From a checkpoint of a small mixture-of-experts model trained on Wikipedia: width 192, 4 picks a token.
Below are experts of layer 3 (counted from 0) of a mixture-of-experts language model. Rows are named router (the router's row for the expert), up (a neuron's input weights, with its number) and show model dimensions 48-95. Each number is 128 + 24 x the weight over its row's rms, rounded and kept within 0 to 255.
Before each expert's rows: "comes after" lists some tokens at least twice as common just before its tokens as in all text. This comes from a sample of Wikipedia text that the model never trained on. Tokens count by the router's weight.

# expert 11
comes after: " |", ";", "|", ":", "ini", "wood"
router [104 134 131 136 145 103  88 167 134 138 150 103 124 140 123 130  95  88 107  94 127 158 106 102 118 107 115 167 102 116 164 111  82 124  99 109 114 136 135 123 130 173 136 124  72 106 105 134]
up0 [155 103 154 107 124 163 127 149  91 137 144 124 133 156 126 139 144 123 173 151 111  97 134 164 138  95 118 154 119 110 147 128  92 140 145 160 129 134 156  74 165 113 127 134  92 122 104 117]
up1 [132  84 147 128 145 141 144  60 114 137 137  94 105 131 112 123 168  94 170 143 130  90 168  80 176 117 127 135 148 109 132 114 113 134 133 115 141 112 117 140 125  89 146 159 131 155 118 141]
up2 [124 124 118  74  65 116 164 144 133 132 148 141 148 134 124 125 133 132 133 159 131 155 121 142 152  83 178 143 117 126 102 155 148  96  92 161 134 144 138 113 158 108 134 142  88 116 107  87]
up3 [142 139 117 135 116 123 137 106  83 160 210 100 108 123 162 118 127 135 133 111 112 181 140 116 124  77 161 135 157 168 168 108 146  80 145 171 117 108 126 119 141 126 114 131 136 149  84 148]
up4 [143 102 126 127  96  83 128 142  95 122 156 112 135 118  84 145 119 141 124 147 126 109 129 134 141 119  99 127 204 152 135 144 144  99 126 152 112 152 107 138 107  80 105 145 127 127 119 152]
up5 [122  84 159 108 140 136  91 122 145 135 136 135  97 150 101 149 143 128 157 167 154 123 112 148 167 139 136 129 158 168 165 124 149 134 107 142 170 145 117 117 119 117 128 150 111 132 152  96]
up6 [178 155 114 151 151  90 166 145 119 120 147 120 157 102 140 120 120 164 100  89 112 132  92  97 139  93  98 133  99 123 148 110 134 171 154 100  96 109 135 155 157 126 149 125 150 117 142  96]
up7 [104 136  94  91 122 146 162 128 107 141 141 149 140 149 152  98 118 119 133 157 114 124 133 155 106 140 121 120 154 173 135 104 164 123 144 134 142 127 101 139 123 134 148 158 119 170  93 136]
up8 [154 109 148 124 140 119 110 127 127  73 115 102 128 120 126 160 122 114  99 158 121  67 141 118 151 145 126  90 115 136 153 123 117  99 170  91  91 165  92 150 101 143 139 141 156 125 122 116]
up9 [119 100 128 106  94  95 146 129 105 156 117 148 153 119 112 107 172 143 143 134  93 105  94 122 106 107  95 164 124 119 148 128 118 118  73 117 110 102 114 137 135 119 125 139 132 137  87 164]
up10 [163 116 122 146 119  88 156 135 174 144 140  99 164 156 128  95 118 124 139 162 114 152 120 119 126  53 202 126 144 125 118 124 114  91 102 141 133 181 123 136 122 131 132 129 153 162 161 105]
up11 [111  87 107 149  98 157 146 108 114 134 153  80  76 120  98 137 119 137 117 114 125 138  88 139  87 164 136 119 132 152  96 131 103 138 133  98  57 105 159 134 140 118 131 129 145 147 120 149]
up12 [115 105 125 138 103 102  90 122  95 146  89 123 104 135  99 122  93 135 124 144 126 109 158 161 144  97 114 170 110  92 102 104 136 124  99 126 101 103 155 137  85 125 110 144 131 126 130 145]
up13 [150 108 189 143 142  94 111 121 115 124 171 130 145  74 156 134 101 109 156 123 139 103 117 108 162 112  93 170 150 122 125 122  96 119 144  81  99 123  93 108 115 138 157 139  95 131 108 113]
up14 [123 126 135 111 119  96 131 150 147 130 154 141 155 117  90 160 124 130 122 115 150 141 133 118 132 133 100 117 114 146  89 112 142 132 152 120 149  64 135  99 141 106 175  93  80 124 158 100]
up15 [137 130 147 115 110 143 113 136 139 143 104 141 176 160 162 134 163 188 161 107 106  97 135 113 175  96 166 165 106 142 123 137 114 116 167 147 145 143 169 119 130 135 114 118 115 150 128 131]
up16 [131 125 137 145  94 168 128 131 169 123 117 154 139 146 152 101 138 107 143 104 119 139  87 122 163 132 148 104 141 122 148 125 103 121 119 155 150 115 129 136 138 121 127 141 132 125 143 131]
up17 [167 123 105 126  79 141 125 129 105 110 138 128 161 114 136 116 111 136 123 123 155  93  95 139 127 102 110 155 142 135 116 139 112 139 175 125 120 157 135 166 100  98 153 107 160 123 117 165]
up18 [169 126 113 153  91 111 180 138  96 114 151 169 126 102 166 128 196 127 134 133 145 150 175 166 130 147 118 110 134  99 110 110 188 156 113 156  83 129 100 127 165 132 145 128  94 148 136 143]
up19 [132 104 122  93 148 117 129 135 105 139 157 118 141 126  83 165 160 181 159 144 158 126 160 122 130 136 116 113 135 127 122 110 117 120 128 138  94  62 133 130 138 111 138 137 116 145 162 148]
up20 [139 120 115 159 113 145 151 105 143 146 173 100 161 137 140 144 104 135 138 143 105 164 145  65 129  95  67 164 156 131 109 118 138 121 132 128 114 151 181 113 138  95 120 133 126 139 109 167]
up21 [117  97 161 134 105 158 127 117 114 128 132 111 114 165 134 115 114 137  93 113 134  75  54 130 130 138 149 145 117 136 148 131 116  43 152 125  78 102 124 148 140 100 115 161 136 160 150 147]
up22 [155 128 104 128 127 147 153 125 110 133 125 104 143 127 142 114 154 123 134 153  91 121  93 144 110 139 131 120 123 134 120 109 134 124 168 153 144 131  94 103 146 151 140 118 125 129 126 127]
up23 [125  96  96  87 112 114 163 123 138 102 147 170 120 127 144 122 102 141 110 115  90 126 116  98 115 161 110 142 137 167 108 103  84 147 166 149 123 144  73 159 143 151 137 146 114 121  88 146]
up24 [127 136 130 103 133 127 119 101  95  97 140  98 139 155  90 134 156 113 142 138  55 104  82  78 124 101 138 178 136  96 106 149 126  95 161 124 101 137 143 110 151 123 124 135 136 120 112 130]
up25 [139 145 118 153 102 105  98 131 136 126 134 109  83 127 105 142 110 151 129 108 120 115 101 106  73 135 127 136 136 114 104 108 125 121 128 152 102 159 136 139  80 109 147 126  76 149 116 167]
up26 [124 121 169 133 111 157 102 115  78 169 114 137 180 120 149 116 110 126 100 137 130 106 142 107 134  46 138 127 132 120 165 104 127 130 129 100 135 112 159 153 104 123 130 155 152 147 128  98]
up27 [146  74 168 134 100  98 128 134 142  78 136 148 176 104 139 117 162 148 156 134 125 162 160 129 122 107 186 138 112 145 121 130 109 140 140 138 128 150 125 103 105 129 106 104 111 111 194  89]
up28 [159 114 145 114 122 162 149  98  99 141 152 150 139 135 116 126 147 184 152 157 117 145 110 110 140 146 142 108 134 138 169 165 102 120 110  97 100 157 109 135 122 110 102 109  94 123 140 147]
up29 [105 109 119 121 124 104 166 102  96 158 149 146 130 141 147 161 130 167  93 133 119 164  64 122  76  90 143 138 128 152 158  92 125 121 125 116 166 152  89  98 107 107 115 143 152 135  89 102]
up30 [141 143  70  79  69 138 150 102 112  96 113 114  95  94 126 138 129 139 100 142 103 133 156 154 170 113 113 141 114 147 140 107 107  94 153 122  98 125 113 143 158 139 148 155 152 118 107 142]
up31 [137  91 148 136 137 137 132  86 100 139 198 135 137 134 156  98 124 137 162 159 181 154 105 141 116 117 164 119 162 134 102 130 119 103 138 152  98 128 106 134 165 146 117 122 137 154  96 140]
up32 [166 145 147 113 140 130 150 129 126 132 119 154 138 155 121 116 136  85 134  81 137 164 122 108 142 150 114 160 116 105 117  85 168 120 148 131 110 129 103  76 115 118 149 139 137 131 146  96]
up33 [140 100 149  98 125 125 129 137 140 133 187 160 127 143 115 130 151 137 128 128 163 132 150 143 141 167  82 117 123 123 147 112 157  91 139 146 109 150 113 127 168  75 153 102 125 128 144 150]
up34 [129 136 140 114 120 123 143 123 158 119 136 154 108 127 142 126 123 148 128 192 110 104 177  82 137 120 109 173 115 106 148 101  95 153 116 139 118 131 143 106 126 151 136 101 146 147 121 145]
up35 [133 152  95 135 128  97 128 114 136 138 137 118  65 118 146 130 113  88 120 134 106 139 160 165 111 178 172 161 119 130 114 141 143 129 163 111 120  87 115  85 119  82 139 149 136  96 116 127]
up36 [ 84 147 101 121 133 105 136 144 113 102 147 110 161 162 118 127 123 138 114 144 122 101  83 162 154 127 128 131 102 111 136 131 128 148 139 136 122 127 132 136 126 111 118 170 137 145 151 148]
up37 [160 122 115 112  68 114 119 163 123 177 126 106 111 132 143 144 120 113 107 116 116 112 112 136 140 151 122 118 138 138 135 112 119 105 118 105 151 130 120  95 148 134 104 132 122 114  71 183]
up38 [156 140 119  94 139 102 131 125 130 123 110 139  79 142 142 158 100 107 129 142 145 119 148 108 112 160 165 127 122 128 119 120 156  99 126 115 142 115  83  88 137  87 163 168 113 156 118 145]
up39 [101  85 112 131 107 140 174  90 130 127 134 115 172 116 122 132 152 123 161 124 145 129 101 123 144 104 184 151 143 138 148 128  93 147 126 173 126 104 136 129 156 110 103  97 117 154 136 149]
up40 [151 119 141 113  96 108 120 119 124 103 150 160 144 107 122 153 144 105 107 110 151 153 160  90 157 107 101 146 128  87 121 114 118 111 124 121 153 118 111 126 132 110 133 128 167 128 151 143]
up41 [156  90  98 119 130 133 137 132 142  95 109 137 129 104 182 136 151 145 130 152 149 175  98 144  66 138 126 105 144 121 160 143 190 131 138 125 128 165 127  66 110 127 132 105 122 109  86 165]
up42 [101 109 116 125 110 101 139  73 111 113 163 149 135 122 162 176 164 133 129 131 119 143 150 154 128 121 104 133 139 155 134  94 131 139 150 122 110 142 128  91 120 110 135 122 139 116 148 128]
up43 [137 143 117  95 111 123 125 145 152 159 143 112 137 139 149 131 113 137 156 103  89 148 151 126 132 111 179 134  96 141 154 116 135 125  89 132 112  99 145 127 145 133 123 168 108 173 109 119]
up44 [ 90 109 101 110 141 181 153 119 105 135 156 134 120 109 143 133 136 107 155 128 148 128 149 128 118 120 146 164 123 151 141 146 127 103 159 121  97 135 141  95  98 103 124 144 179 139  91 153]
up45 [ 89 151 120  76 139 144 145 136 140  76 138 125 144 139 122 137 122 100 154 132  81 119 112 121 150 138 124 141 134 127 106 141 100 102 109  97 109 136 134 102 145 119 157 179 142 111  95 133]
up46 [134 134 114  63  79 127 140 114 115 135 118 134 120 104 124 182 166 116 125 124 123  88 106 124 142  89 126 106  91 210 135  98  85 107 133 164 150 140 107 149 146 116 121 134 135 123 104 146]
up47 [144 126 103 140 142 159 133 127 155 172 134 126  92  86 151 152 130 150 139 149 129 148 114 118 118 120 113 135 136 126 104 124 134 106 128 130 119 140 108 114 151 158 158 165 176 118  99 111]
up48 [142 120 130  93  90 121 134 121 169 114 143 125 119 139 132 107 122 109  86 154 124 103 165 113 127 118 138 107 130 121 149 141 119 101 150 107 141 175 112 123 165 117 154 158 136 145 124 112]
up49 [136 128  94 118 113  90 140 130 118 147 143 152  90 150 132 164 116 125 145 127  88 169 154 139 122 152 156  72 163 140 115 120 143 135 113 148 126  99  76 135 101 162 136 140  81 138 119 113]
up50 [138 124 149 133 141 135 143 119 124 136 141 114 158 182 139 164 102 115 116 157 139 105 146 167 115 150 158 100 187 131 117 102 150 149 129 180 128 125  71 114 151  97 114 101 146 133 109 121]
up51 [131 110  95 102  98 109 135 111 121 166  78 100 120 138 137 104 135 152 112 121 165 145 149 119 159  94 132 144 156  97 108 123 138 117 132 132  96  71 118 161 139 116 120 131 126 144 124 188]
up52 [123 123 147 129 112 175 155 133  78 139 163 169 121 111 135 122 159 116 105 125 124 104 112  95 127 151 136 115 142 138 133 157  97  92 142 118 118 140 127 121 114 112 109 163  74 174  95 137]
up53 [151 129 113  61 126 137 121 123 145 109 119 182 117  79 157 170 167 122 109 102 136 108 102 111 179 160 109  98 151 151 122 137 101 156 114  94  87 128 138 132  96 104 152 153 136 126 122 149]
up54 [142 127 170 108 139 112 112 106 162 141 111 136 134 149 140 112 148 143 157  80 105 149 135 104  91 118 189 140 112 118 116 119 140 116 128 149  84 147 144 140 116 134 111 108 113 132 118 123]
up55 [134 152  95 134  88 132 116 129 125 142 109 121 129 138 117 161 145 185 144 129  85 129 105 101 125 124 109 121 163 159 136  91  99  60 132 145 103 123 145 161 135 143 115 138 133 162 136 167]
up56 [183 131 129 111 103 122 125 120 142 131 142 115 156  92 116 120 122 127 158 120 111 113 146 152 135 150  99  89 151 130 147 111 117 126  93 127 156 146  78 127 154 116 112 162 104 106 132 194]
up57 [100 139 127 103 113 120 145 151 109 148 157 146 153 148 117 157 110 140 105 127 132 143 136 107 121 143 183 177 108 121 105 108 167 105 143 163 102 103 127 129 125 129 129 173 115 152 124 146]
up58 [136 125 139  88 144 159 137 109 118 104 167  99  99 134 122 130 128 107 138 166 120 118 117 113 114 140 143 135 105 170 111 131  79  97 159  89  80 101 111 128 145 125 157 137  91 176  99 157]
up59 [133  89 106  91 123 117 132  96  96 126 152 106  83  92  90 131 141 135 149 138 127 140  84 135 142  92  77 133 141 103 167 138 116 144 140 155 147 123 145 149 138 115 127 180 129 142 127 123]
up60 [153  80  80 121  95 127 146  80 114 145 137 131 123 121 143 118 139 103 121 136 113 112 118 117 115 171 125 114 133 141 130 131 155 160 179 120 106 100 106  94 102 125 144 160 151 121 126 158]
up61 [131 117 140 105 161 114 122 103 122 126 146  96 159 131 127 127 139 148  95 168 138  98 124 130 112 120 161 132 150 128 105  92  96 115 112 130 126 103 103 105 151 109 120 104 139 137 123 147]
up62 [147 116 135  78 132 118 131 136 153 135 146 106 125 104 157 148 123 143 130 118  94  95  93 153 132 145 146 102 133 182 119 133 104 125 107 142 141 129 100 145 112  97 158 136 132 148 120 131]
up63 [165  83 120 165 111 121 170 133 114 137 112 102 132 145 130 142 127 119 137 154 162 110 132 102 144 110 101  98 162 160 117 112 118 152 185 148 124 124 118 111 128 140 107 121 103 150 153 140]
up64 [152 146 143 105 111 120 122 123 117 119 145 132 126 103 136 121 107 119 131 188  53  99 115 164  93 134 132 132  85 142 144 136 103  91  81 112 119 150  71  81 165 133 152 141 105 128 118 119]
up65 [144 129  97  88 113 109 124  98 135 134 188 131 135 126  89 124  99 101 121  86  99  86 132 155  94 156 141 142 138 125 109 104 110 106 126 122 136 135 131  97 120 114 131 162 128 142 149 135]
up66 [115 164  70 148 134  97 111 114 125 136 173 124 100 139 128 122 153 112 155 122 113 110 127 152 140 135 159 183 101 133  96  76 116 143 151 178 111  80 106 118 133 123 130 148 159 102 102 153]
up67 [158 100 129 100 121 119 106  94 149 126 156 125 135 153 145 183 141 135  92 122 134  70 142 112 154  77 172 133 117 147 151 128 124 166 137 166 105 112  70 111 167 140 122 139 148 139 137 142]
up68 [148 116  86 141 129 124 133 116 103 137 143 132 142 132 145 132 144 173 135 124 146 112  93 102 133 126 164 159 147 153 137 141  84 177 165  98  95 121 121 124 153 128 113 118 111 120 147 141]
up69 [122 106 148 143 120 103 139 125 131 123 161 122 134 110 144 166 134 134 153 138 143 100 108 116 143 116 160 151 123 137 136  69 156  91 142  90  73 158 118  96 102 108 123 111 121 132 123  76]
up70 [159 129 107 122 108 121 173 103 145 143 130 103 114 168 150 125 109 155 151 144 130 149  70 123  85  96 184 136 181 156 151  96 108 106 101 124 119 114 114 137 106 139 114 124 121 126 141 121]
up71 [140 135 130 161 125 108 137 103 173 146 158 121  95 154 127 152 121 157 124 153 102 135 140 135  95 101 157 125 115 150  92 113 102 108 129 142 137 135 147 126 160 161 127 116 142 156 121 111]
up72 [122 127 150  90 133 122 113 127 129 139 136 111 128 133 154 155 139 108 153 150 162 170 133 124  95 111 141 153 142 150 174 125 149 123  82 137 120 191  93 108 131 146 132 118 121 130  94  76]
up73 [139 125 118 116 115 165 124 141 139 102  98 189  95 107 167 139 121 137 137 110  94 112 118 136 150 129 131 100 130 125 149  86 173 129 145 138 120 134 104 138 120 131 146 137 136 142 154 112]
up74 [173 124 131 134 116 144 132 112 129 107 172 154 147 107 117 112 148 131 118 126 101 127 133 127 138 119 132 131 168 152 174 177 121  86 167 104 133 129 114 121 152 144  81 159 134 103 126 136]
up75 [170 121 101 101 135 110 134 105 158 113 104 154 116 137 136 121 119 154  98 140 123 110  94 103 138 131 115 117 143 172 158 114  87 145 133 105 115 131 101 105 145 166 137 129  85 112 110 108]
up76 [132  78 147 119 113 131 113 103 145  94 136 139 105 157 173 140  95 124 101 168 171 155 152 164 140 121 116 132 125 140 176 115 150  94 132 160 145 131 124 166 119  94 145 134 154 136 134 146]
up77 [150 157 140 154 107  63 108 115  87 113 125 118  95 132 143 163 126 103 136 120 134 103  98 159 134  90 122 152  89 121 126 166 107 125 110 130 140 121 124 111 177 128 142 132 128 115 108 143]
up78 [150 131 136 122  98 150 127 136 178 124 174 175 127 121 147 169 156 140 121 108 106 150 162 139 120  71  79 167  96 116 137 146  97 155 151 118  97 136 116  94 134 105 134 125 111 150 114 147]
up79 [143 126 147  63 140 131 154  91 140 108 117 111 141 125  99 179 150 105 129 136 155 132 111 145 154 113 126  89 122 167  99 128 146 102 134 133 136  91  53  84 147 148 118 159 163 162 132 122]
up80 [128 105 131 167 122 138 136 105 132  91 121 140 149 131 133 170 145 179 115 176 115 129 152 104 141 128 142 153 138 144 135 132 185 127 149 104 157 121 128 122 124 100 127 134 119 120 106 133]
up81 [142 116 127 127 148 103 121 129 143 137 109 125  95 149 147 149 128 164  94 137 175 150  81 113 101 145 131 144 134 133 157  96 155 121 153 137 155 137  79  78 131 129  89 120 136 104 146 116]
up82 [169 104 138  77 108 118 163 135 132 133 115 119 139 121 163 115 113 137 145 140 131 108  84 155 133  91 148  78 110 156 145 130 171 144 111 135 125 146 116 149 141 111 112 114 184 141 126 164]
up83 [155 163 107 135 102 107 134 105 108 135 129 169 102  91 147 148 153 103 118  88 129  92 143  93 123 115 120 127 123 150 139 106 134 163 165 139 149 131 110 129 120 101 116 127 126 140 142  85]
up84 [120 146 112 104 109 157 148 133 105 144 113 172 165 179 123 128 133 118 153 140 127 151 106  89 149  97 147 195 176 132 149 109 117 138 120 152 137 109 132 135  98 130 122 150 133 134 128 140]
up85 [149 123 140 102 139 116 143  95 170 124 123 159  69 135 156 157 177 149 134 142  81 155 136  90 108 120 144 165 151 143  83 119 131 167 163 124 110 135  79  87 145 138 110 132 122 160 110  96]
up86 [122 131 142 148 107 125 146 128 118 143 163 121 134 160  80 146 110 111 109 143 139 172 147 130 127 169 150 123 142 130  97 130  93  68 129 132 114 111 109 121 128  99 129 148  97 166  91 100]
up87 [170  94 131  97 123 127 119 132 117 127 102 120 123 117 104  98 120 101 102  94 147  82 137 117 124 107  97 108 108 135 120 158  70 125 135 168 122 143 106 100 123 110 123 128 142 144 147  97]
up88 [177 120 165  77 102 116 152  87  96 138 153  99 146 130 119 108 128 133 166  93 124 135 169 108 129 122 140 118 108  88 114 161 116 124 156 102 113 112 100 135 101 121 164  96 131 149 113 168]
up89 [138 141  98 170 124 174 119 114 143 160 117 125 176 135  97 120 122 107 118 168 101 121  74 107 150  58 118 143 128 101 115 131 145  99  79 119 129 151 115 133 119 135 126 135 124 127 153 114]
up90 [ 99  86 142  93 112 118  92 107 124 147 139  82 140  79 114 125 134 143 119 152 167 121 125 167 140 161 126 107 198 155 161 117 147 123 120 115 115 123 149 174 152 108 106 152 119 123  98 115]
up91 [163 131 145 129 112 127 155  84 134 127 124  87 164 132 143 162 139 112 120 138 123 160 107 156 186 113 168 147 117 130 136 116 144 107 157  99  94 117  94 100 129  90 123 124 162 140 153 165]
up92 [162 141 104 114 102 150 120  87 105 150 146  89 152 129 154 172 112 103 129 129 128 119 182 171 103 134 155 120 203 125 146 119 139 120 121 107 144  74 132 115 157  84 169 149 107 109  89 153]
up93 [126 142 152  83 149 104 120 117 141 135 137 178 134  77 105 144 160 208 141 129  95 140 162 129  96 145 147 119 116 153 101  97 132 109 115 108 125  75 142  99 148 127 119 150 153 147 156 119]
up94 [171  71 125  86 138 148 141 154 127 144 136 141 198 139 128 129 127  98 145 128 144 128 104 123 144  84 143 151 121 126  97 100 102 116 148 135 120 139 129  68 134 139 159 103 149 125 123  95]
up95 [ 97 128 118 125 102 134 125 101 132 149 164 159 136 135 133 118 111 117 133 137  83 131 160 121 105 104 154 143 138 183 161 105  80 121 141  86  97 109 126 140 148 141 103 150 120 114  69 121]